{
  "beta1": 0.9,
  "lr_head": 0.00729,
  "batch_tokens": 65536,
  "train_tokens": 332800000,
  "steps": 5079,
  "dataset": "wikipedia_en"
}
Below are experts of layer 3 (counted from 0) of a mixture-of-experts language model. Rows are named router (the router's row for the expert), gate (a neuron's input weights, with its number), up (a neuron's input weights, with its number), down (a neuron's output weights, with its number) and show model dimensions 0-255. Each number is 128 + 24 x the weight over its row's rms, rounded and kept within 0 to 255. Numbers have three digits each.
Before each expert's rows: a language model's description of what the expert responds to; "comes before" lists some tokens at least twice as common just after its tokens as in all text. This comes from a sample of Wikipedia text that the model never trained on. Tokens count by the router's weight.

# expert 33
It responds to: Prepositions in, on, at, for, from, during starting time or place phrases in biographies, e.g. joined Colchester on loan, in 1968, born.
comes before: " the", " a", " ", " his", " an", " its"
router:115173113151134162138155136166136110087089139152164113130144105135136162163098107147149124160108160088115078174124150138137097143122109170122134122140135099161092110158126159152107109153083128110106134153146115124118190112145137176132149138133158163184107109114135114142091124105142104097176134132107118131145120129133131113093148149134102115147144140118097090113123156136093099092135129130143158117134133107131126105121126127128115147148131166113116121139156141152079116119164131136152137153154147123132120127131122090162135149100137170159123094116140041111129099110133114179113149124135140179090099121131154131131095134186142094138142109124125123136110154152160146095091178144141099117141124125140155115102130118084144166141096081117196125151149092114156122135118136
gate0:139100143153128125107104110085169137135135135094130168103140136152107147129106135111107088137114104117131150110115164113141137122107121066126133133106108134103154159126140122138166112148098108104139116185110111128131124137135119160137097133159137167121122166109191152130128091154141103147111096142150127102117127130129147082133133079147119123075072092143124089118183145135083114110116129146129146148110159118172143113201113174101144149120166141133099107113160100095139137110126117137117129156115159136102108156144111130160134150120113099114129132158111095102128125159093119128176135152092125109127153069128137132111147129141144140139095134149117097134136134166154124125093105148116117128094156156098131165118139110194123131122157145098185071090154106171126139118102108
up0:161141124118122164116091120120153130106143132122141120171143128149088127121131088129142139104147137129124135146092165095050154148155132137119140123144139117145108135063143115097130115130117155143183121118161105209104136133096088130083087156149126115122157117164108136084095117138103148130138127113193157109100157142130129102131191133081188128117085135126098141143160124151128143139145122164119125146133077126107142128140119127139190160120138053103172105134127124133141120121118109104139143131088077124155163157153181122144143117153132103114133143096142163126114154109119146138134123133104129115152106108166116135153131083159138149140141125100124110105131107108110137146128155108151151120138108133116101113075130133128102101095124153142141140147119144119117156091155136
down0:184182153139094129152150149148139137138140125146106144134136151127136092145130155141132151099090125097132130155121155171131124143149144132129121123135118134083170124129115130125085145080099133093151105133123125161163188108157100095105138151120092107143104166108111122141142123165109120105155144095157173103092120141116131125111114127154201126186135127093107157124148095151104145099122148174161147116125120066155142080132111137113134140123144134115187119138132150109133153114143116115139109105128127069152126111107188145154100127129150119128144092132134118166143119100135167103148142111100134157147173113122123143153144111146163136144147146119156060112131121155132143108151137127141105166110128141182082111127182098135171152117115105147161129136145117119135103127148144
gate1:148139112117136122079137118133124150117117095091123158147154181125119155081104128124147148071130136131088122093101104121136125129131147147113147163141129150125128087102139098128132154096110123149174149119104107173076136107087136104159114130130129114124169113104129121132165118098133086137080106105133115158105123138207143162150102159124129133147107158108130110129159129101150176127144159133132120140108126176121141140111100144122171105132116133107142154127113116146132098135149121131146080176183137148156166099134097124089113120149114111134151152140077135102124104117065142148133100107135131135130138100197102127066141099155099116117117116156106150144116130126116145119123164164118134165138149149084153161138133138119129098144137121106144118123150181151110109179152110
up1:130115105125092115143135184133102151107088137125125123096132103149115137146125128103136136118127148117127154097127113151141132079129095148136177121106131128155130119127111119098125140126126121134101131139137106073163103122112135153121125121137155137132096102093144112104107120117107141119193163112138122137139151084114098092142182149129132093128097129117123123095109127138104119153128112116132151094143137132096104121151105111161095149132137165167090085137132088132126128120107126208075109076093146138123082146106130172139111137137140115098139097110141113131126111113142123119147102126153139122153161130130138119159143139181117096126138154110132103091120149112141121128091108126128123031116127035133073134139126116138114156058104158140133144129129111160123176105105111
down1:115119113080136138128112123116130105119168174129142151138134147103133126123077119122111132112141158132148127194122108147093122165082110112128116115142167134148159121144102141136155137118098120113134109161118125088120127177192130177114133143122140157129122160130081099133124122094105117095130128130104111169115107148106139136080149131106131115135103085147117080102086139166148109135115090119099146120134100089168136118147179178151147099107143089119157118125141117085110094165105084132104148117127129160145092119142144130129130172089111135132156143142152086113172117132157145064119134130120119134113129144138112124155166106131156128112140159128130074078128168131113126093119090143132110095109118101068127136095132119176136122127120146123095101147118098133129137099099089
gate2:123130116132141138134115143160125110146114088118123116135112197160123152148131150117122102094157100171169136126153077132121133130100184130122113140111175118159149131102143119095121135130130147144151074081113093129078144121106108098178139136102098144116118100178146129108136073155116139150142140138147103138126153139147157143107128136108114118110124142137210105173132125127108095099157132155146140136116109126135149128153098131129089088118094137139119127100083091110123091105126120088128140124145140109115122091130105142148148156117172104146111092158145122139101106115112095132134114163132149112099175122145117114127137127116108128131080076128147129139114135138185146113089146144150165149106161164131090108147115173147124157150152157092085089112129150120108134131176092
up2:131131083148133102121123130147142117153128127157153121098162102151099160090133133124160117141181113176123160118139121145110140106096144134145142148112182123092137141111103108138141112167128135125128044114136140108145154120174154123115172089093105130080102114104142118141128138156127172118126101126118139144112112120105131151137143145169092144163140146116121100111161168153118050130109095145113106141127117094102134133116127123136114090146112149160094107144156122131129149140150084097118106138108119117156089138126069108114144111111162129105119105180120202117105102140104119158187125120150152111124154105091133135153127157134082144153116119167123126090159110162172148128112129118116133112134106155111141175136113104151128113114125145122118148145153167134072128158101127
down2:081136149115127106134155122143121146147110145116143122138152151113130176142157137158145144125073140158152195122126143161110125155145100116121117121102169092183112146133118139107145122133109139134136177196117143106155132129146140137124159159178186185149129086160125142117111142075131138184112105134096132145135080133146138100130150149117143078118125122083129111113109163133150137089078098151096124102148100136124134152183161110151153173137197111134128147143152107142107091119155097124113157124142143153145121135148161140108119159106098144126125085115135148147136140141120148101115143113133128130076129135100111128099176135140177140115116113119158104124118110113124118158151109168136119131149104140156130116110141137143147126171120107125135151124174145114084094108146119
gate3:134163129157094162102108132122118131159120149137077148119133162092144132131118133118116124080118143135160183142136122140128114134115123107085154118118117137139112120157111155131112147134134107144185124133089170123090097174132128134146110146135143122114124068091134149149114156083167100142119079135130141117155066157101130075136102134138084121130083115130116154125095130128107119119120122139140150159143139125089145141139098122100168122114167125092128146131143102114161126113130175095134126128137106086050165095117155153146098082113171142106108147143127133127087187149126138120107126144142126120113151128111154094089128108139147097141142102147155110164078122109087124114131138133094092151120149132130175123134171090131134123132172148128093110139134124087115109132181118
up3:110132149127123123153135140118073106121148131122129122159105151100116093128113126103178115104112183105080139099135131161132129165127093094139104115127161130114145140095183111132123081131138144093110099135169106163130155143084161149100140121098099123120157158128133151116136148134118140101142134104078137142150122173137114145135070147116128132135156161051185114137084159140167135124155095061168112134125082141119121130118128137103135143132110130117103112144143154136112134129159163125141124127111144124108111127143124146161123104118138111122122131140138147118170111127132139130119132170119111081155140142112143158161122151128155109139118117163118131142174123126098123101106137085158191144125140140127138109149129168117133131131113090141065170171129134141167108163062165
down3:137138136105148157079117130141146090102143154125122152099140116119134134110121132087128086153096121127116120105150156102139127109099132150131140142106133104118103142150081110161135141111104146103106118067099138217154158115085097147100148116118101088137153102127146107133102162138106124132142133114149116117118135092090118173103109134120140109163125182125146143131138150148142131127175130097137143176104081162118130136131106170134125121087121157105108154149105144134097183129163150144082139122137132148121126060115120090119145108136114139142150195107119161143133132111099153143125126111123091096158152168110150125153137112137122131144129123118125151115185099117138119129112065157121142119117104084050124136143101095150132152135109087148118160116121110158114115124115134
gate4:102129125117142113106143120118164157173154100127176146148129147151131112132128171105161116082104116115129107109169124128113112101120121131138123117098071115127113103115143115129134109152096125164140158112115108144093139092134117121165112110115124097130118070138132127171122148156129128109149111128204114150108144071118104152137163121135090178163115154153189148132114114117116153120157135142147181128107155136110121130134122123091116146120101109114122139118128142123192109136146133149096137119148097128140161122175128101108090167138071142124146117142118155098105171133083107139168125150199111107138149121150119113091128126108119154130069130105120162142119150118144130108155152158115160114089123104136130095126106134175142135154121120117164069083122133097105139148098121
up4:130122162104105110108137093130136137161161092133131093169108159120160069141108109148145120138126133119144103054138110135118126127128127125144150108216130103134159142072150133154094115166100124121133163146098145126110159135084084095115128109167097202145116140131093183108111136162132092161140152139113121112136135115163118113142112110081164134123112148106143120126107116140106126119132130094153121149117121127125116120143126108117144112095108110105153152158144101132127145125151151111149154161155150125138123152118115114163102102136134153113122143102159097129150109150126137124109164109090094068097154108115121181122193100143156152102131134088111164143116136137122109185143128142108111147113134092151098094135135145141127104127135138099104174145125147139101133152109084
down4:102115128127139132187137135138160096131147106105155142176123107119146096117144133105090130140114127128126093131168106123161161128149112163128083105122098121132084135152122136170129141083166116136114126099139129126117147142136139115112104129125096126105134136130140118154134117108056120106116138154155172173146138121136122119122087125143091151153118189134164080170099138132163127137137140094139142099109182118125136082078150127104148137132107160094134156139094112138128115144120129113120117131154155104138132131131087116114143132138083175138134096108121152150129130138104155146187079125131099141122102130111138113115091159127137145129117107153107126152134141151092155080144115115179140105124154156206080161142103129135142149149158110199125100108167112113128127125084142

# expert 18
It responds to: Prepositions after nouns or participles, mostly of, by, with, in, between, plus -ing endings, as in hands of, designed by, breeding.
comes before: " the", " a", " his", " their", " its", " her"
router:095138113113090124082142187140137160158107127122111099106152112105086140133115167183149154148140153153112115145104123173079104152161090157108098120121148138164121116113109086093124078105142125119104136150125124155132108099095160139097126106129097088129140128145150135153157134101124105121149179109107165151136103163166140121135107124157144140147149104106135129103160161145119120129142120119165104109142127184134152109153133099107128160159102125105127134153134126157103163135144151102134129097136083138140173112175089152117139159162113156174106103143162093131113108132120088136120111115103143120117099094137106103065089143148120119133148123105123133146135099149110099103176164095138112105159101110153148128090109142121134108136127113123080144172127162145120146140095147
gate0:154160097136138139134111141073116108111134101115180192107133141133151112132170128105140152144124136123103167094134131090124147132136106119185119162111131126131146144145166109074121172084156155155162101141142087108143117125138134093107101166100136114150104127157103103109099114144065105162166121155160153090132138121158144111127153153131179111096126128164126130121141158106094116139109125131122108135114095137114118130141122142155108104145136077111145122134116114156108113081138090124135106144122177125164100127132121113095173153128116136155138111174127139121135185101128164113149140143111141128143114147155111120105107142130115117118133099122090098105110142131147122145088094125135175135121126100110098116151109147138166129134187181128098105094107146099146088111091179
up0:123137134131109113118123125109155109136119175160127157091116133125143151073122173121133112119180121101105159120125113085121135131159127129153125157127134152124144154121140102103130135078115129148167077131106075110158095129116146124128125198139134152101128138135143134086128123128142145136116131110156143144145104161142104128093129120129139116128118118193128126175110099162128121168097178126132134144119143123143108135146079117150159163154176141115115125123087106118122123101150120109130136150102162104097145121114116121132163120152091128139118158166075153123153155084132148108154100128141130132079114108148130086134106135136135146125108086147130152156126164155160105082135131140121145146122114166129137172119186095084097138189187131072142120139144117146150090161115161
down0:134126127146139166143151127123144119145118149144164115129186141091156161083142123139122108083093132134143145088119151159130134124118109112123147130124128107086155135143130113096157147110180129124152153159130123131103099123117153112126121141120124130090136156091164147143185122101161159146086157122136143135116132107116047130052131149102113128131129079122089116154139142138107135150185125119135145151134149109155188100149116098155164116127124146154144123134119124127151106096134130136151121112141161106128107142158151132125148118086124120154126164108106124144123115088147085112095114124135136120103129143145121169130136133139168138095091153150138151183149159141111104139142148180152129127162138177193117139151161135113144169101145157124101141103116142138085098110092183
gate1:136136135139167118110114143106126167142177134114142129097165184124126166169137102136095109140121150129129119111095163138134133165129095089100101141130059128150152164129073154166100136090128122106135100118118140125127132118085117130150131133142123081150125133116093116127093139166085133149114153159141136138130093134144110097099129104159113085152105134092152117167160127086159137107125115164088148130122109102081167132162137126114123101146089111148101166099180114091121123149126161173155118124183125138113116186156160084148140122155137088135127124111105090122134131109111118122149133150108126145103186090140142108131125091138120114102145159133150127133104103097138150165152129140148099163116148132131137131130137127129111131164097105116175119143167117109132163104096148
up1:108108158132122138115164115155118121142145137151173105091129127130119145122118170143099088083081110119109073136096128148148120128096115097093108094113119093136146180146082128178093119123115126116164128123139096133147123123106111109141174119146149143185115125127139133122108146140106141096057148180104115109132136128101120145125100146102083113114137147099134093141133108114137129103152133133103177125121102125100139122181144102134121122158149138162148149138143086091139057181096157137106134118139155148119158153149135082130149091120126131089134163109146111153158120148154126119069132127118138162083145078108122071139098140142115121122136138098126130147129123105159154155138150140128121123123137101135114161168144128080160116133117131138101123077133127136130145117080125
down1:140115120160132128123123161151100130116131126175122091167138115058144141110136137134162112093156115120133122176121142156100146156089112172129133105121111059162096152147121131182115135111150096150082145112126102119138150146110142131125146096117120112181094133142105117130121109102136134112085122127121125109087115136162111148080102121141127085125125130113092099157115110115127138114185117144125161081105134159104116092130117065149128133143143145150142166139157109130132132097130133142115122150108136103132142135120123123119132123105149119137170088105134100165132149149106110166122110079165144127128089137114126092127138123120121171145125130117162114155096164113138090107102131063171123131143124092200134143119089111136154133078131121126144093108115114149141157111100188
gate2:159127087143132110141094125159130080125113119159134176115148102140158119144142108115143108128105173119135181124116168139114116114143144150151115131132162130155138096102131141093137095126116142082152085102140131140098097122163141165094120130107139081154114060093132142159098122143124133201143092118162168122097141078097157126119189163150156121118147147162126128128159110106108131138119103115106117119107129126155148098136172142143106069117115138125113136152107163120163125083118107148119150141192099123143096109127143130102129149134084130146137117141099121167125138108136133129136161123138129103096102182153125122119113113103110115099129105143133151126137165167171146109122137138129111143136163130124093107145162127127155140129166143092115104118144080122151122099105194
up2:112152110106135093143158115090097146051120142105158093124142144085067115146124141092126123133137110152096099108111116147138126109132151134133132137144164098100123116122116158151123145170129136126151129136135142124114164147113139093143136094174126116121134132143175104135130128133137109090147131178135119144126149118155092119106114173149127122128105119094129142150087101136118129105175133137133124130122125130103078148132110130151126147136128136122138097127097125140145171125063133139151099129113138182100120118111149122119126119085097127119132101132165060118136087140087057124101090149131144155133152150160145167195149099165168090138108131109131140100116091131117120142109106128142117089160119112137164155089114137099157126107107114168100116182107151098109155121171110
down2:128123158156133085116122141119124119131117127149105111156147118117119131160142158082066124141163170119160107153102127088137111117152128139125129151142146166137109123161119142141123083139148100142119104148139155124136087150106120080153112108173109139121137124089101100134119110106095090133149179134100132157099118127110143091146072065116112169140148168126151137113116152144137151129091189151080109118126127118137121133133102149118101108174147116122130108118170158131072127127109140156137116128123120126092142140122113128165115135162138149078115118148121153120182148145096109120116145155126111140141119122085100082164113116145131167116135150090130109091134118137131108111061119126089125137113110114153108117148083147124114129155105091166170162136110143079147132183168137
gate3:144123136120114124102146154093140144113127128098131159109146147113170133139140141129166139150131063105115130109118142139122133138135153118087118130120138132122143166106102138145129108070134147170151185165128132148134130128145155106115115131125126095134112118120091145133149129106150184125134107142130100136109185114183119106114129125113121115119168168141138103094168124118128085136119170106114147125114157075095141105101127124114100118165117123116138103109071115105129117145121124110157144084105169167160164115136128116103092100156139058086106089157121124128113105101123129129134065097046156145151113133138129133131128156130104121177136114178138115133153104137130147126151148114132112132065135182094110162141121114139125097101145103160103149143104089119126126107094111
up3:168152156129102126144099124183147120089157149109144087152091116152135086116123115120152105153111111096104099133130120087101126111167093121116101135129119100145140177172124138105104098093140118121109137164086136112105154122152136133133143136141140138180128065086138135138154115136130133105101151119090135103106121154121125166124136139102102080100130143148127130156116112138098130149148174121143152118096116081118119146087109136142200180126170097098099121116139136135132147117148137104111155120120135146189107166131156102135096105166142110141107131100175125142172086156138143141171113119120125114106104151164100085129118126130160115112139128099127154115130119125162112095127134151130115152138118162148137109147120119101154168130101138136145148183126078148171089138100144
down3:154140151141132147148132117100137135167100140103116150086088123144115115143132200079151133149139121125131136138076120158156131146140148119112127101133165134171136155124136083112176129097088136067133091074148126154156122118110125103142109121101122107127138152106103056150094102115114125077151153120151148165108086116130108114133126092128088133128118151091126088099110133141110106183112111126144130113127129117129114082140102108142115150160104127140142115108149129114156156160094130147106141099094119110121069154137153137120133149080143133091150155134115113079144141070116147131102099133094134112125128168109139136134177138109125150089147134136142129142140163119141127131109112155119125074122119126156132080183138121138158126124104131120109136107086119133163157107123175
gate4:129138133131152131150129093123145113096156103093123101129170150114132133122135171117127139160150138124103148146104112095109187118158124159106112135165157136099175145116182076121151104096127123132122144141108101079162145156092123174092151146122155166090089162169117119146177130132114146145127142158139104107121092124164157140161119160090124135138118121137126141124126163156122128128147167113119156141144137140092127125140108118113172139140143062124133172124104144122169133145120121161147122129117089134147123135141121125131117189190139154086148158091156111114137104102122095093110160156161141127135131095127114108106151123126164132101146126123105153162151162127148090113115098143096160167130151119134112104094142125096198115142155145151131118097136115170148095117126122
up4:149102145077133124142134152086161107168139147176147165109139145157132100092155109119102142087130113139182144126143134099133127165119140124131136132136108160127149145124117156156120177112164076132168117153124122144130113131155118137128129126132143155117147117154166098090108127120090102137094122127127134116151136167116073147141139085155104126119126100149144113122136108173152104122125142134137126152139116105128140156146211131142157151086138128122148069133114137133119138141115161111107158120131108124129101104113158135135149146111099098120136120140139084122118133159155150101128120109076144092146137128173137110120122080141063111060156109115139091108085128108125160163104180117091128125093109162138173149167132145155073138099138126123118136117086143109125130107148161
down4:126124076138143133109139135127141145140194122133167070154146144114167195105174109090092108122132139112127126142139116136139103105141131118074063120094146118132149107135155104139134125098108120121106102129110148087143121141119139142130132169104145090144118160118098134134087105160077141110100145153112128140125108145155114147106117136138138120164108125125109138104151140139093139136133108188133138131112186174136098107130103138129136135140116142123161102116136172124208137109158174184135143131125136114121154145116124156104119137116091125149130134089123121122103110113126122092126122126131108147103122172124163117113150083124112162134157138099136148150128114092109134133112171150131142167120153114092139122115088195112126141139126165145147066173141133133159136080133150

# expert 20
It responds to: Word-final noun suffixes and closing words of proper names, such as -ation, -ology, -s, States, Party, Championship.
comes before: ",", " of", ".", " and", " (", " in"
router:138103157140135136121154105090108142138122118053109119116099136121119142135149138137163155129128143162118076144110123134183190114119134116114090164129097127109174152135120099131125093144132123129099131145089124135127133073127123108147147167153129131144153128128130141150142124117122120178139145147153123179117137168102136167098144132112126159124113101105133062113184116124164088166139150136147154128156098107122145166130150128184135148159139143087128128138125120124079148164085147107137109117143136171138102150108156141101092165128090110121143143135158100130108120157144102144106117087128082138164117106128123119132172123089160134125165168123104108131145079160072136079122149138128099113097104124117157178123111144103112130123157155144115135157118150111139135144149153
gate1:141154131162125124127084121109097147127136112146124147151179119129184150153096109090095108117088152155159074169123133086108153170118151107115128154111116126156163149118124106049108137151142157144197134090168116149096143129175093154159138129134136153163089159125177100099154136087132094147163169117155112123126104154114154136088095166135109125133118120126129131116147171158134131138107134144103128088091164119129105147131134109138130144147122122161141134135145128113124109142101114141102113175151160144155113127135169108179087128108127140153145095123150120139175094101132174125114139130115114146119133147114170154137102120128107076127116118087154152105098126127116130159141108110123139093163158127127129098140130124107169100104141122111125131133145116160113168116134128
up1:172118154125135088121136154136136112116094070155149102121096155117169138146158109146144169111095129146098097077102118126134130129142126112128117147141086178131178153114131080119137126178132117072155121075144157134141131132123148122092120100163136125125142099186164130085133129154152091117109128105110138090115175142129121117144088116124126139094101153112136115133139177097142151110030104103140125142123128135160107127109127123158153094121103135130137100125160125161149141108172125107115147133103150145164116131158133122134114130137141164140162118119123133089122130144117147127169057096104117151108189110122120145161106144136123136133082149092118109129153108121130110125157119107141123137142104102122114126120104103162113051134123128129111125153136099133099135127122150
down1:099127136092141184144154090128110070155131117110124104104127147110109114135104111120133173156139131133113143122103124085139119159131144096150088113116109133108153166160134142123132093141087157115116104184124110131158186132084073147118150087128138146106154116140158125113141115140131100120097105128129102111147139134086148136174129138145137086129131118127119115107146163128131153106135122085154140109138124146129127094131142128126116125124114117112187140119176105116099159178136125124162188113131133130170123101153134157157132188143132131098138151138130131124131105131151136132132127137139120124150141084168093098127110135085164100119147121144127104130121068114111139091123145091131153156138108100120157131104175080141187123116122157123107208131103103146152150149094090
gate2:124135143132181156118179130123137115102095154095129113143139107106110158132131150103166151135174130145176099138063095137119176127137131133099102102127127144150120099156122134149124119116121102127157128109165160089100114086120058115097121141145098115109141165136132094123138111101127102124123120153104079121132132163159118113073137120134104180127115134127115155124114121156130113151147122106175132127106136132093125119138128123142115088124116110151128088147074126127164111101088118151128091153101125131130119132129155117127162146093136140179118127088161138171146137175099092163067137149136137152119108139132129119158142153106142151157097140139141113159093112158106179117147157139073109160117140083151138141103137104125124146120157103100095170124150117159169106125102152
up2:161068134083116136126130129140118102150107119168088155120119090115200104143135135158134161121120096153085118131139153158114115132167125128113142134130139138120089144071122153178142109133105132157056141094109137109126136120112126115156145120168118112132099121077128113098118124121129128115094123148086116097135158121137133162127128120103110105176141137132127106128143084099107144141165132131135131136095101169103087148116128116108134100134103063141171115149103117170128123098146119119122112105128126115138146114096125117127119075097098118159148150132169186138138112119137142139103133150136160148118105141127152184114135129143116102097142102169125138155088098115160120140171165099129122131145077104127187138127159147107107148142129110147124112118127126087115197095128121
down2:132095142165142061113149152169096107126138118124140110105155147117152127118072110140163140153095082153114136120137165170091115121104098127139163131118094151148117118173083154140108139095186129139103104137157127151168145150127137118104157105148159146111127128109145134110150152127116157113114157145153157127168117123127137139100127106167144134105089146116113111130108124126107104087089160117115117147122133108153114139176122133147143138137164170151119155115130097117139167131157113130150136153123117162138116101142083142102171151115110141157151125124132146098169127184108090115135083087138071145124147138166135120126156143136121171129139131170102119125156155130132123106135071126159110141145163093142095090139156123139148131068130143105137157148129141052143145143112143
gate3:115131101104103115096116119119177133150118117112150100134172111128162157136097129062144117097138129150112130114153153130072122096147125143161165125135119107114110104154103166174104144124092149120141115148114147113135108120120164142121102141132133155126094142131151093165117101143134125146105178133148100150147121084138123108126168118138125143147139144185119133129116137174097113136088110175124101109089079184135148186091114139134135130097164129114136121086096129138166168132110107077115138159105107116106149105133159140108141112141114151144149153110101103108088086132165124133131143089142126137153167090147147099160086135123149055138125103113186135145154102138112116165145075117143121118108131108169133113147157126108147123112090146133103112140107140139138103116117125
up3:109143129134131167134142111156112112155098126106106073090143080103130142101101142101118129116149118154130109106099130141134131156127088145111117125135148104147109121124130098151067129099136142117148112162119166116114130098136102141116170092106122184122090135140119116132112114104093102136134138156148152133175075140104114146093107140120129147100177131148105132096163106144117103178128081111147107136127105109118151131113051138166128164094135109155109128141099088139133156153104124104104125152117165093125098169140157130104102134129133187102083137101156107174138126133175135110153162122132122146127156116165138140165117096135137127088143080123131127138141102116097123103074125149132113141135166117131107143115120110111108158171118099098078135167095085127103145139114122
down3:114128108132126113120133135177118098122157099118114181141100115114127136138130115120106148124149192156127113157116124150114097143143141111130112147140124119138151152071148105124126121127081132103138119165126088114151108105123131109115111132151125107098107149139053139112129174134134149111136118104115125129103144139146113160099098137178175121119136140106133152180099111104142101156149125159122110108098100119097170138133155106119139153123152137116111150175157088118121128097106152099124150126141153164130133155104136081170141122130148126166114117161132103110156161117090069083147146128120144134102111122184117112139181139131132143192094126145150132134139159150146109131109188130136149114162114119136122088096160165108119202146146142156142124137112150088115150169146165
gate4:092137095152159149134150102139116133121096149077099101148109148103140136121139111155114141136089165131126171161126163130089123101087062117118104154154114143067108123123154123131099168124137133143140152107109154153074127134075149101136107186110159126102141152175133145127159105087095085085111143111163124120123136114154101149157118083117169134132143091177125108127145133113099121160124133131145163144123102111155068137130135150138102142139117128132127137161161152134145139124127143098157153138148167132158135166097122120138104152131136171152110150151141114096116167152114157140126149110122140148161138142125173106120123075132128111117150143155079100112146137127098107129131124151147123117111141157168122136112155135131161111096196102146163111104119157145129113168139119
up4:107126100192147123113160130124099124110145120087110169128146108152132163139141125153126116156082119139104138123104100125175094121101104142155122155154078080104083106098128167132116107151132120138099128122112130169097122130080106127110115150151137120124172122117151144164140090108142106130136140117151134121090160175135159127138155131106134127110151111166126088145165103119124096129187138129149125161140125164156095113121129119123147110120143171121158092138092140130127097124109174107147138138120124131105095133156140093108140158139139142104116117192168137117090163132129122127149144128140135121148124141117166160173142140099144160114164109136123145111157143142125115071143108147104087141101082122097173175146127090115120114118146143051150088126167134126156150122132163
down4:126119149128111150127068096127197122155103105150127122123126133141119089155082118143164117102150093100135117126096141130137094109133133115100140100091164126138169161200128155139146097180123110157137136148113127127119123135131111164143138151100116111097157119110126130141108135119125140148154112120117137141146102165094134117113186125149137114129138118141147103131133130139156085186078130094126147155178101087123121148116144113084141118170133088085133130135162139125125133112153095162098107099104131101120079105113170158116112114132112136110164088125101138125119067161152150114107145110116144116109129121098132167136132159104164091122096118110152141140139103124126116063155152085090141141106126154176137131136105127124144148141115162181103129153118121117125090169126119
gate5:152136118191139140122157147107101103107126159152150154158092124150145117124131106119134120135132171129165138116149154171153108159080108106112095148131163127137109072105169139119149153125142108061182106116151114175137110121123102142133097148131144151092130111171164171116085049119140113129137148112112152112062139127164153091158117109116157137120112114148128117102091108144131151104111142178116132199149081130128148105150112140139107100139151120126136154092151081114130128139110130143176161162153102129172128147132123141106111136116092129138116138126094106131134133162105115144128101105116137131114085136135169117142124125097125133129126108163125121089129139134135165127090135139137104118138142131112170114128122146158125106092141152074158140104158133149173125123143143
up5:131108189138143147155154149149119161142101126134120137129112108128134104097188123138101139094128113118126063144077149161137107148125108135138148118116085154086169172115109133099128146136105118115110111118187138103158161138134144139153135129138126112165124172152179137134119124129144222103139167133156157154103110146135172143119122101153093118140142123077115073136095127122142149108128107141122113097139142141124182127077191129141128154120126088130134097120112159079117129180125115140098124128151096144134113143131094116117123180137130095116135109121131105109125105155149116132116093119151116126148143119134086134122138115104121132176079132114127132108146144100130106099139117108121173135168111157111154135114117131165153167144107141120133128127155132121122192104149126
down5:174118164144147112159147139175116120123136098073125136148157136108123114091144128099169103134145150130126115154087135135107122121086101132134124143167167123113110128117095137110104137080128127111130118141153170128160149118108109139143139088103162111135132154147156130157154175128095123134130162123136117137134135136134097159082133103171142119147160139144112126108112081108143131102121104171127111097150118132140134148117104135121181117129105139153155104135118132154089208106123178137142131165102156178161109126100162128100123131113095110107138137156095144138158141098120165117150125134155159080147123134155148118140150106118113115092167144113117133103205092131145116169132132155122194138136120123058099146137144130134183129121142120104094118091134126133140171121118112